Weights of a small mixture-of-experts language model, trained from scratch on English Wikipedia.
Size: 16 layers, width 384, vocabulary 36141, 84.9M parameters.
Below are experts of layer 6 (counted from 0) of a mixture-of-experts language model. Rows are named down (a neuron's output weights, with its number) and show model dimensions 128-255. Each number is 200 + 30 x the weight over its row's rms, rounded and kept within 0 to 999.
Before each expert's rows: "raises" lists some tokens whose logits its average output raises strongly, later layers aside. This comes from a sample of Wikipedia text that the model never trained on.

# expert 11
raises: ",", " (", " and", " of", " for", " in"
down0,223,196,189,234,259,245,224,194,241,154,166,195,178,162,186,180,186,191,226,262,165,194,124,230,260,262,190,236,176,221,191,116,206,166,201,205,234,170,184,177,222,174,231,176,248,132,212,158,178,177,206,233,145,256,165,164,216,207,203,237,192,179,211,225,186,141,174,236,219,188,246,191,210,175,201,227,209,169,176,152,220,218,199,214,170,242,177,243,242,202,191,219,180,182,193,215,205,134,214,159,219,193,217,203,216,169,230,268,167,152,191,203,207,205,183,171,188,112,199,242,198,178,189,230,213,185,155,194
down1,217,154,157,198,169,196,213,227,234,232,216,219,162,216,235,172,189,176,239,195,148,168,205,213,267,215,195,188,164,195,170,200,219,235,196,242,218,120,200,211,172,188,235,209,215,209,231,284,159,177,150,230,202,203,218,221,183,140,204,199,168,182,179,220,181,209,243,251,175,155,216,169,238,176,217,219,183,206,158,213,176,132,218,191,194,206,202,155,189,238,190,242,223,224,170,177,220,183,200,170,227,186,195,211,214,214,210,196,195,249,166,209,219,205,187,138,203,198,214,151,190,167,162,200,190,195,193,214
down2,227,256,165,215,235,206,217,214,224,209,311,243,214,233,200,241,182,309,220,210,190,230,186,147,187,136,235,175,210,215,179,209,253,181,205,174,220,159,249,224,188,229,176,196,254,193,224,177,222,172,180,237,172,181,208,176,227,249,254,224,233,191,209,159,201,222,274,216,213,243,175,201,149,133,201,159,178,234,232,192,173,221,250,178,261,163,139,154,200,223,213,200,202,185,213,199,183,169,230,232,218,187,203,158,191,168,197,134,205,228,187,220,177,189,157,177,175,189,187,216,206,201,216,193,145,250,194,200

# expert 68
raises: "This", "In", "-", "===", " they", "The"
down0,229,149,164,125,203,162,164,159,184,247,187,225,196,241,221,237,210,207,175,215,177,189,214,233,213,160,150,247,161,196,167,197,224,190,227,232,185,210,186,195,264,201,256,223,158,181,177,210,153,196,172,197,183,204,226,190,212,182,207,158,131,179,187,192,226,152,173,123,205,212,221,223,186,169,180,225,223,198,210,145,172,180,188,187,182,152,176,225,192,167,139,252,207,209,276,201,215,219,228,163,141,174,145,188,209,178,256,225,245,201,145,179,162,194,228,200,175,218,263,218,189,238,185,189,223,247,166,187
down1,170,205,145,223,236,226,177,228,230,182,178,186,213,186,190,167,166,228,215,151,241,208,184,215,228,206,151,146,169,220,260,195,235,218,173,214,162,245,238,171,179,226,202,163,172,197,193,213,188,145,229,184,159,199,245,212,191,219,242,219,223,193,191,254,192,145,212,206,163,254,226,214,204,177,231,196,181,192,228,173,167,185,209,168,193,218,200,185,205,215,210,166,260,218,184,212,223,142,216,186,200,231,239,198,206,237,236,247,179,153,200,221,252,187,163,192,231,211,221,209,231,261,159,214,183,129,193,177
down2,249,171,235,213,256,206,256,188,273,180,193,210,128,218,193,220,198,216,223,193,216,258,169,200,178,197,204,196,245,190,216,196,211,235,246,196,157,265,204,195,199,208,214,188,194,205,193,208,221,191,172,205,192,201,205,195,228,220,172,177,174,230,216,186,168,242,233,164,214,143,134,180,196,242,196,212,178,172,210,170,213,181,205,178,212,235,196,111,197,234,158,226,218,198,196,211,219,165,168,203,204,137,242,210,153,196,176,180,195,212,199,239,232,201,231,183,240,315,224,225,228,192,221,202,189,225,220,220

# expert 52
raises: " including", " since", " which"
down0,226,241,143,214,165,183,214,182,168,219,282,195,198,176,156,236,220,226,200,237,218,185,177,228,176,242,210,159,220,187,217,198,206,149,188,210,186,194,146,188,215,204,183,211,151,232,212,188,192,200,126,172,154,187,207,189,161,207,225,188,256,220,241,212,200,181,216,221,219,146,193,213,220,177,187,212,274,208,188,171,164,200,139,231,177,208,241,197,198,181,184,187,163,161,199,213,225,205,230,179,220,194,183,177,207,179,207,197,175,233,203,142,180,206,166,127,220,215,218,255,174,176,212,146,183,214,195,223
down1,204,173,201,217,205,175,194,195,145,212,198,195,236,246,250,165,176,211,178,181,199,216,243,209,173,162,194,220,183,203,177,208,170,168,203,238,199,210,202,214,188,165,223,191,249,210,218,132,171,179,174,230,206,168,219,220,194,180,233,155,195,162,268,167,228,227,189,163,154,184,200,235,179,202,264,191,166,211,188,188,184,253,262,180,179,169,179,209,172,197,218,163,243,203,226,159,184,247,193,187,222,200,225,184,216,156,199,257,171,222,228,212,183,200,229,184,288,222,169,149,170,154,236,194,184,217,205,191
down2,202,185,236,155,206,166,274,186,186,182,165,196,217,185,207,241,196,194,200,195,186,170,155,191,251,175,214,169,228,212,216,190,194,239,187,171,200,200,261,239,150,203,199,215,191,247,188,202,193,192,221,172,218,223,180,202,210,148,223,223,164,239,198,201,160,225,216,184,177,191,192,162,247,234,195,144,178,200,234,226,175,209,249,168,194,187,201,158,159,223,160,185,166,190,279,213,214,236,224,164,152,181,199,235,202,204,215,181,190,180,200,164,199,214,218,188,234,191,174,163,201,179,207,195,242,166,212,204

# expert 12
raises: " both", " the", " other", " each", " their", " two"
down0,241,203,201,269,198,202,178,210,206,179,192,170,211,215,171,210,239,219,194,237,243,227,166,196,219,182,200,199,200,236,152,203,171,199,219,155,207,186,227,160,200,203,246,207,173,230,183,196,191,160,200,247,187,159,250,199,219,207,241,159,196,206,198,169,241,167,238,208,152,155,217,224,179,155,113,215,191,159,179,192,192,166,193,203,218,179,177,184,184,149,207,218,171,195,238,158,186,176,195,234,216,217,183,190,229,187,212,180,235,210,247,147,172,229,223,132,163,145,199,209,233,197,218,192,264,225,221,206
down1,219,212,234,227,211,230,259,224,176,165,170,232,191,149,228,152,146,223,199,216,159,229,242,143,202,192,205,191,171,221,212,237,235,241,187,230,113,172,253,176,203,221,190,167,132,268,175,181,166,223,168,203,203,205,168,225,185,209,140,191,203,150,157,191,138,168,222,202,197,149,244,199,209,200,172,148,171,199,169,175,199,192,154,208,214,161,183,209,123,150,260,158,145,234,151,176,207,157,172,209,172,189,207,217,236,192,220,194,227,115,203,252,243,243,132,153,243,205,184,226,165,190,197,174,209,191,142,180
down2,178,235,190,208,207,146,190,186,219,202,152,204,197,221,231,211,211,241,244,207,239,206,198,218,234,206,228,209,187,190,187,202,156,221,232,193,191,226,207,129,248,241,188,165,211,161,194,191,249,159,203,223,191,200,203,180,202,275,202,218,237,189,205,213,170,212,263,234,180,213,179,181,228,197,220,201,198,225,234,176,187,214,178,232,207,189,177,230,224,231,193,191,218,152,184,193,229,247,218,195,202,183,169,193,196,164,217,225,187,236,128,131,219,179,228,223,223,195,167,229,219,181,236,255,142,214,210,207

# expert 46
raises: "istic", "age", "able", "ty"
down0,195,160,220,210,171,216,196,218,184,206,167,218,206,193,183,209,205,204,202,258,138,206,177,168,202,219,199,211,258,171,176,238,205,241,189,227,200,196,198,201,239,208,175,199,168,212,167,218,178,174,162,323,210,239,258,227,193,235,223,171,181,186,227,156,174,250,193,183,162,191,181,226,166,208,159,197,166,197,190,170,203,225,214,212,213,216,238,254,167,175,247,174,186,181,228,180,139,233,191,166,142,232,236,182,205,218,203,237,198,224,223,159,222,193,226,218,213,198,162,193,221,235,219,172,244,182,190,130
down1,222,245,232,87,221,172,180,212,219,159,199,213,182,200,220,187,189,241,162,205,196,183,205,193,194,193,170,235,196,202,230,215,194,166,227,165,151,205,238,155,213,164,144,190,190,206,191,216,208,185,237,189,176,209,211,203,194,202,185,188,229,214,197,172,205,178,231,164,190,283,187,162,154,175,188,215,192,187,229,213,174,221,177,175,204,228,185,203,222,213,205,252,214,168,227,213,189,144,253,200,190,239,147,206,180,215,138,161,178,213,194,185,212,198,176,153,184,216,167,196,233,138,178,199,200,187,156,214
down2,235,180,205,226,186,156,201,230,215,190,175,209,174,184,199,181,188,192,177,166,193,236,222,203,219,253,258,188,162,240,204,212,150,164,177,230,245,156,232,219,206,211,225,217,208,179,162,215,197,161,193,237,191,231,270,204,191,223,244,269,143,229,176,236,200,230,215,218,193,139,179,204,204,181,176,199,213,212,204,197,183,189,199,176,224,154,254,232,170,214,213,245,173,182,204,162,145,233,194,194,154,225,177,163,148,194,196,185,192,208,172,254,171,241,204,197,207,150,201,194,191,202,205,187,260,284,172,179

# expert 66
raises: "===", "==", "==\n", "Scientific", "=", "The"
down0,200,200,165,216,240,195,210,171,207,208,211,156,165,191,221,199,199,221,228,212,213,247,158,178,197,189,206,190,179,141,188,241,223,212,229,176,193,195,204,168,170,202,172,199,210,233,188,218,188,185,202,136,217,230,234,171,161,214,196,220,188,217,180,150,195,203,232,193,171,227,197,215,231,221,174,146,170,216,262,212,170,130,291,234,161,221,205,192,212,174,189,158,185,217,246,173,212,203,216,215,254,223,192,182,214,217,206,181,187,223,173,203,203,183,195,160,193,198,218,206,214,124,177,187,247,172,264,176
down1,196,217,191,213,249,187,138,157,238,179,151,194,158,182,240,252,188,197,195,155,216,212,187,144,197,175,219,193,195,208,261,190,242,185,213,229,195,216,222,159,228,242,220,259,158,191,191,223,170,195,186,239,246,183,194,147,228,233,210,205,148,220,203,209,188,258,199,189,201,205,179,220,166,185,140,184,212,111,224,223,171,168,193,224,212,170,204,169,229,211,224,248,133,184,220,193,183,169,197,180,189,176,150,178,247,210,248,192,236,167,229,181,227,115,201,197,174,238,222,232,206,221,208,186,201,226,191,212
down2,157,233,224,165,212,201,195,224,219,215,242,196,219,178,213,185,202,219,148,223,183,228,185,218,185,206,171,226,202,196,262,199,171,215,187,245,220,227,167,194,177,170,232,199,182,174,190,242,163,216,201,236,167,206,239,204,210,183,214,227,190,200,204,130,218,194,250,190,191,217,171,206,228,194,181,233,211,179,241,147,167,207,257,196,172,190,193,181,167,194,168,196,162,174,182,225,211,166,228,161,204,177,199,242,140,190,208,227,211,204,183,191,178,219,211,168,214,190,202,245,249,227,226,225,264,179,242,216

# expert 55
raises: "Population", "==", "|---|---|---|---|---|---|\n", "===", "che", " ±%"
down0,139,180,208,237,179,198,205,250,198,195,228,202,182,226,208,206,200,157,156,179,254,212,212,208,203,190,246,164,206,155,226,242,216,237,197,232,204,238,195,174,222,210,236,182,208,194,264,166,224,213,204,188,228,149,187,199,228,203,162,188,179,202,166,241,188,170,207,166,197,195,207,241,196,199,229,237,165,201,195,199,189,187,209,186,229,205,219,176,144,174,188,169,190,163,227,213,144,225,227,187,171,142,200,245,237,215,180,222,185,236,243,259,207,168,203,151,242,172,201,153,206,163,226,194,201,222,227,203
down1,178,228,160,169,193,212,255,221,204,195,218,181,229,180,203,251,198,163,187,165,227,215,208,195,224,173,207,203,173,167,214,186,219,216,179,179,225,155,233,232,193,216,124,201,145,193,232,197,216,208,215,188,175,184,241,218,232,249,189,221,245,213,181,206,233,194,276,210,154,232,170,232,176,193,203,193,116,158,223,152,251,185,209,229,150,227,227,245,202,179,254,178,140,210,216,181,188,131,250,205,175,201,196,218,258,263,182,167,256,184,225,192,166,213,199,179,181,208,185,244,217,175,166,198,188,270,166,220
down2,213,202,189,153,167,129,147,172,206,224,176,228,219,218,172,124,217,148,181,162,173,303,242,178,187,202,141,179,217,178,172,186,198,184,198,189,156,145,205,184,249,223,136,227,267,216,233,190,167,189,183,205,167,153,181,222,168,210,195,253,233,176,204,230,168,183,189,224,194,225,173,251,202,192,171,211,284,168,153,235,164,188,214,223,196,189,190,190,230,189,194,196,197,254,216,196,239,160,201,217,199,165,228,182,205,184,188,232,184,245,190,158,241,232,212,196,182,181,137,204,207,161,203,185,220,202,219,216

# expert 31
raises: "2", "1", "9", "3", "8", "6"
down0,152,259,211,199,223,198,216,236,180,186,209,200,152,191,206,175,205,229,203,168,217,250,229,213,176,247,195,246,177,170,195,249,173,245,187,201,203,209,187,184,235,245,199,218,205,133,229,224,178,190,130,241,147,204,231,169,192,199,190,175,215,264,166,170,216,142,173,183,214,217,217,183,220,171,169,205,235,197,206,170,174,218,200,168,187,188,196,132,215,168,226,194,173,184,225,205,207,204,221,232,233,241,216,224,197,251,167,207,235,176,231,180,254,170,225,143,187,203,194,236,202,190,214,233,170,182,203,210
down1,173,208,160,206,180,242,219,224,205,252,162,213,150,198,200,201,168,173,214,167,192,142,250,216,229,194,194,209,185,228,170,219,216,219,202,207,208,177,232,212,214,194,181,205,210,170,142,159,194,230,252,235,183,208,200,210,242,211,208,247,201,239,258,230,219,178,248,257,244,242,177,201,179,202,209,216,271,189,207,180,260,182,179,230,266,218,237,218,167,216,206,204,216,210,228,156,192,260,187,209,211,203,201,199,180,220,223,282,168,224,164,240,248,234,180,236,162,215,163,171,188,168,201,157,200,203,187,258
down2,210,172,169,172,220,170,183,220,221,160,159,213,162,225,229,155,222,147,163,233,179,183,213,187,231,239,234,193,206,187,210,157,224,155,220,183,211,207,202,182,204,250,179,238,149,221,192,161,223,140,225,160,175,182,228,152,180,236,190,175,226,209,193,235,206,291,199,177,217,171,180,203,211,161,264,173,226,156,243,166,193,177,203,225,238,191,208,131,228,251,178,210,223,128,256,159,182,214,235,260,179,215,208,201,182,198,222,185,240,152,187,204,194,204,228,217,153,224,184,211,216,198,167,197,171,187,171,223

# expert 61
raises: " its", " the", " focus"
down0,238,234,160,232,237,180,202,163,174,242,217,221,228,267,171,268,196,165,203,222,220,216,232,247,160,179,223,172,181,186,200,142,192,205,187,237,207,165,198,206,179,213,209,210,253,175,180,208,147,263,233,201,189,174,263,209,195,189,168,204,215,179,239,238,243,266,222,213,203,148,227,268,157,183,170,204,193,200,205,228,252,234,268,193,235,177,257,213,234,176,197,216,204,166,196,194,164,165,188,179,173,215,197,228,223,208,191,170,203,271,150,197,238,181,215,227,151,184,141,188,225,171,202,171,213,222,209,168
down1,239,223,236,178,221,156,242,252,234,176,213,209,166,179,190,213,216,195,148,177,180,188,249,104,193,197,154,272,240,223,242,223,214,227,170,218,182,199,216,242,215,183,145,212,191,191,205,202,203,231,201,209,290,203,195,208,227,176,178,203,226,181,236,185,224,220,190,195,147,157,228,199,204,209,141,213,220,180,217,248,267,215,206,203,196,205,209,153,186,190,215,202,168,175,225,234,252,156,249,219,230,202,201,239,190,214,211,256,204,226,167,251,150,216,192,202,197,274,212,248,195,222,222,213,209,159,192,174
down2,186,199,155,201,295,162,195,242,180,190,199,167,218,187,190,218,142,144,191,181,207,214,185,214,189,145,217,214,225,166,188,152,209,204,238,191,165,138,203,203,175,204,215,206,191,246,241,217,178,217,189,253,204,148,173,267,190,156,226,183,257,169,182,127,211,217,227,217,213,171,267,188,220,193,196,207,229,229,210,212,217,207,205,175,230,163,205,186,186,245,227,200,148,187,126,195,248,225,225,223,206,217,222,168,241,183,208,188,227,171,194,196,252,206,215,181,212,164,171,189,200,213,265,222,190,153,226,186

# expert 49
raises: "ated", "ating", "ation", "ie", "able", "ates"
down0,195,178,205,241,190,256,175,175,189,158,126,204,199,158,226,199,200,192,191,238,203,205,185,184,185,165,184,158,185,241,195,155,222,159,213,178,192,235,231,157,272,169,237,202,185,265,191,199,199,216,192,272,189,233,217,187,205,219,169,143,161,193,160,206,146,200,240,245,241,182,157,221,207,142,164,216,223,235,228,229,237,175,235,228,168,207,205,205,190,196,235,206,183,228,228,182,193,218,182,219,148,190,206,218,155,221,159,263,215,223,211,187,195,183,232,208,216,224,173,235,143,249,240,270,197,238,255,173
down1,186,212,210,196,245,169,244,198,181,217,180,183,142,235,202,123,209,187,219,216,195,185,219,245,197,183,187,200,203,176,210,236,153,193,173,144,193,230,154,172,247,201,197,211,184,240,252,139,230,216,189,156,186,209,216,192,187,191,190,160,229,229,205,194,161,257,221,187,181,150,176,233,161,254,221,197,210,188,198,168,243,159,233,237,205,205,143,205,173,177,113,217,234,185,182,177,184,216,270,205,245,201,264,225,209,178,205,175,178,224,216,227,183,233,208,221,228,258,237,202,182,192,174,193,185,183,257,129
down2,154,157,222,239,224,137,182,176,160,256,258,151,190,197,205,212,208,132,247,171,250,196,219,174,189,245,196,175,184,214,213,161,228,215,184,205,169,210,177,191,195,265,199,179,154,228,138,189,132,142,216,229,162,210,231,211,206,193,237,194,167,173,189,242,146,180,221,167,206,189,236,243,188,226,214,174,238,198,154,239,221,196,183,222,194,250,167,237,207,210,190,194,180,167,205,242,193,190,233,204,143,207,157,223,174,195,170,196,158,159,195,240,190,125,216,224,211,250,219,182,208,169,224,230,170,197,224,183

# expert 0
raises: "ors", "ore", "way", "ce", "hor", "our"
down0,213,201,165,195,226,224,247,213,201,187,228,222,191,230,152,239,180,211,186,212,228,150,209,163,201,226,314,158,210,205,188,170,174,160,197,250,175,197,152,222,181,224,169,236,205,243,202,237,182,236,208,231,169,218,180,202,203,177,177,209,202,211,220,204,158,189,189,180,209,178,219,216,160,148,185,221,220,212,180,231,192,234,201,198,189,194,176,290,201,244,207,200,184,185,178,204,221,180,204,181,208,186,214,203,162,220,218,220,204,197,188,182,211,216,192,153,216,203,214,169,176,255,206,201,197,255,233,196
down1,234,180,243,242,185,195,166,208,161,211,230,199,184,268,187,210,225,226,202,197,180,278,234,193,157,172,222,201,212,157,170,177,159,225,181,243,245,220,172,207,165,200,228,170,188,184,220,181,214,169,244,179,166,187,166,154,223,144,219,214,223,165,192,180,212,256,190,215,175,183,224,170,238,275,148,206,125,209,200,241,178,213,181,226,163,168,219,149,243,180,194,191,225,202,246,205,225,151,204,255,254,239,195,184,215,240,244,262,156,200,257,209,213,226,223,208,135,232,214,193,221,163,140,223,207,211,185,193
down2,196,185,205,208,179,206,229,209,195,208,233,256,158,287,189,201,206,224,236,203,199,146,209,162,204,172,140,213,162,192,210,200,184,191,291,246,190,186,180,199,190,232,196,171,197,228,177,205,215,237,222,199,182,241,142,211,165,180,187,161,204,198,186,205,172,161,144,219,205,192,219,185,199,206,184,195,212,226,173,220,234,200,175,179,141,227,204,205,184,203,207,226,196,179,181,253,154,174,225,168,213,187,240,184,226,162,180,201,215,209,147,174,186,208,146,185,208,175,211,173,200,208,164,235,249,226,199,173

# expert 20
raises: "way", "s", "age", " of"
down0,209,194,227,193,258,180,210,205,207,198,216,181,206,195,195,255,245,232,181,190,252,167,233,131,179,226,231,192,197,213,179,223,210,171,202,159,223,225,153,172,245,206,226,126,182,183,220,218,233,239,183,187,216,207,194,209,168,157,188,198,165,233,173,173,207,207,195,211,204,260,277,224,244,199,238,199,205,216,238,180,214,172,201,216,200,199,162,191,196,203,162,162,229,184,195,147,183,189,208,208,199,198,174,170,283,152,195,240,189,220,224,230,166,228,208,196,193,192,182,183,202,217,198,248,198,246,208,221
down1,212,256,203,144,229,232,245,139,201,178,209,223,188,222,187,164,224,194,201,190,243,225,220,196,208,218,212,195,220,197,191,234,192,227,272,141,172,209,210,163,217,235,185,179,158,181,198,185,167,176,162,233,195,218,188,184,176,235,173,201,166,176,171,218,221,159,227,207,234,236,224,245,203,191,219,234,197,211,201,195,247,218,158,212,200,258,201,173,232,195,163,228,211,149,174,168,200,234,182,251,164,194,190,173,204,185,179,186,222,153,252,186,188,182,239,212,191,256,207,142,174,218,229,188,211,172,209,180
down2,160,174,163,177,211,163,191,230,188,208,193,205,150,246,218,238,196,235,190,194,192,133,204,165,210,156,180,203,209,150,208,229,215,169,177,183,204,236,174,201,157,178,213,230,130,217,217,172,248,217,236,134,214,176,177,205,235,198,248,219,213,209,225,216,239,225,180,207,246,128,154,153,215,272,182,181,177,242,190,210,162,204,270,193,165,206,218,190,236,197,216,178,193,196,196,210,201,155,160,169,251,164,250,188,160,165,209,255,208,165,202,186,266,173,212,215,211,225,231,207,209,143,243,193,200,155,157,221

# expert 77
raises: " in", " which", " at", " by", " with", " both"
down0,225,187,170,221,178,229,191,181,193,204,183,196,226,256,227,192,184,233,215,211,201,242,190,161,231,218,234,201,221,203,259,138,184,212,192,178,178,172,218,246,183,242,167,247,200,228,214,215,213,201,172,204,197,189,157,182,162,175,168,214,223,207,264,195,165,211,210,245,213,216,210,231,162,171,119,201,203,131,243,176,193,220,149,146,201,183,152,190,159,192,214,222,162,213,168,189,257,195,187,187,183,186,238,226,223,207,234,160,175,189,231,124,168,236,229,158,220,243,218,193,217,205,203,163,154,253,180,178
down1,241,203,173,192,157,165,189,166,184,189,184,230,218,204,216,217,193,221,220,178,182,255,216,165,173,258,202,173,221,232,188,128,232,159,173,177,173,207,130,233,197,218,227,169,238,187,263,203,180,197,198,139,196,170,205,219,180,197,241,200,193,242,243,185,190,156,204,182,203,259,236,181,196,166,273,179,226,175,198,231,165,250,268,221,178,245,213,220,207,213,191,234,206,180,119,163,234,252,266,233,206,151,185,203,154,199,193,210,184,240,164,138,169,239,149,188,192,172,196,195,213,172,215,195,168,231,180,206
down2,228,292,158,218,186,187,219,177,164,270,267,231,167,257,240,207,222,154,171,200,151,202,218,139,175,199,227,212,187,191,203,187,262,169,212,198,185,185,250,164,200,166,213,160,223,199,237,213,196,196,207,174,226,171,259,199,148,239,181,188,142,209,191,195,241,213,188,178,206,174,191,207,233,232,192,233,138,212,208,153,208,234,177,182,226,205,202,195,216,177,219,224,221,220,185,249,196,219,198,206,253,199,196,164,215,193,211,190,231,186,219,198,225,246,241,217,216,257,154,223,138,195,248,188,113,160,193,216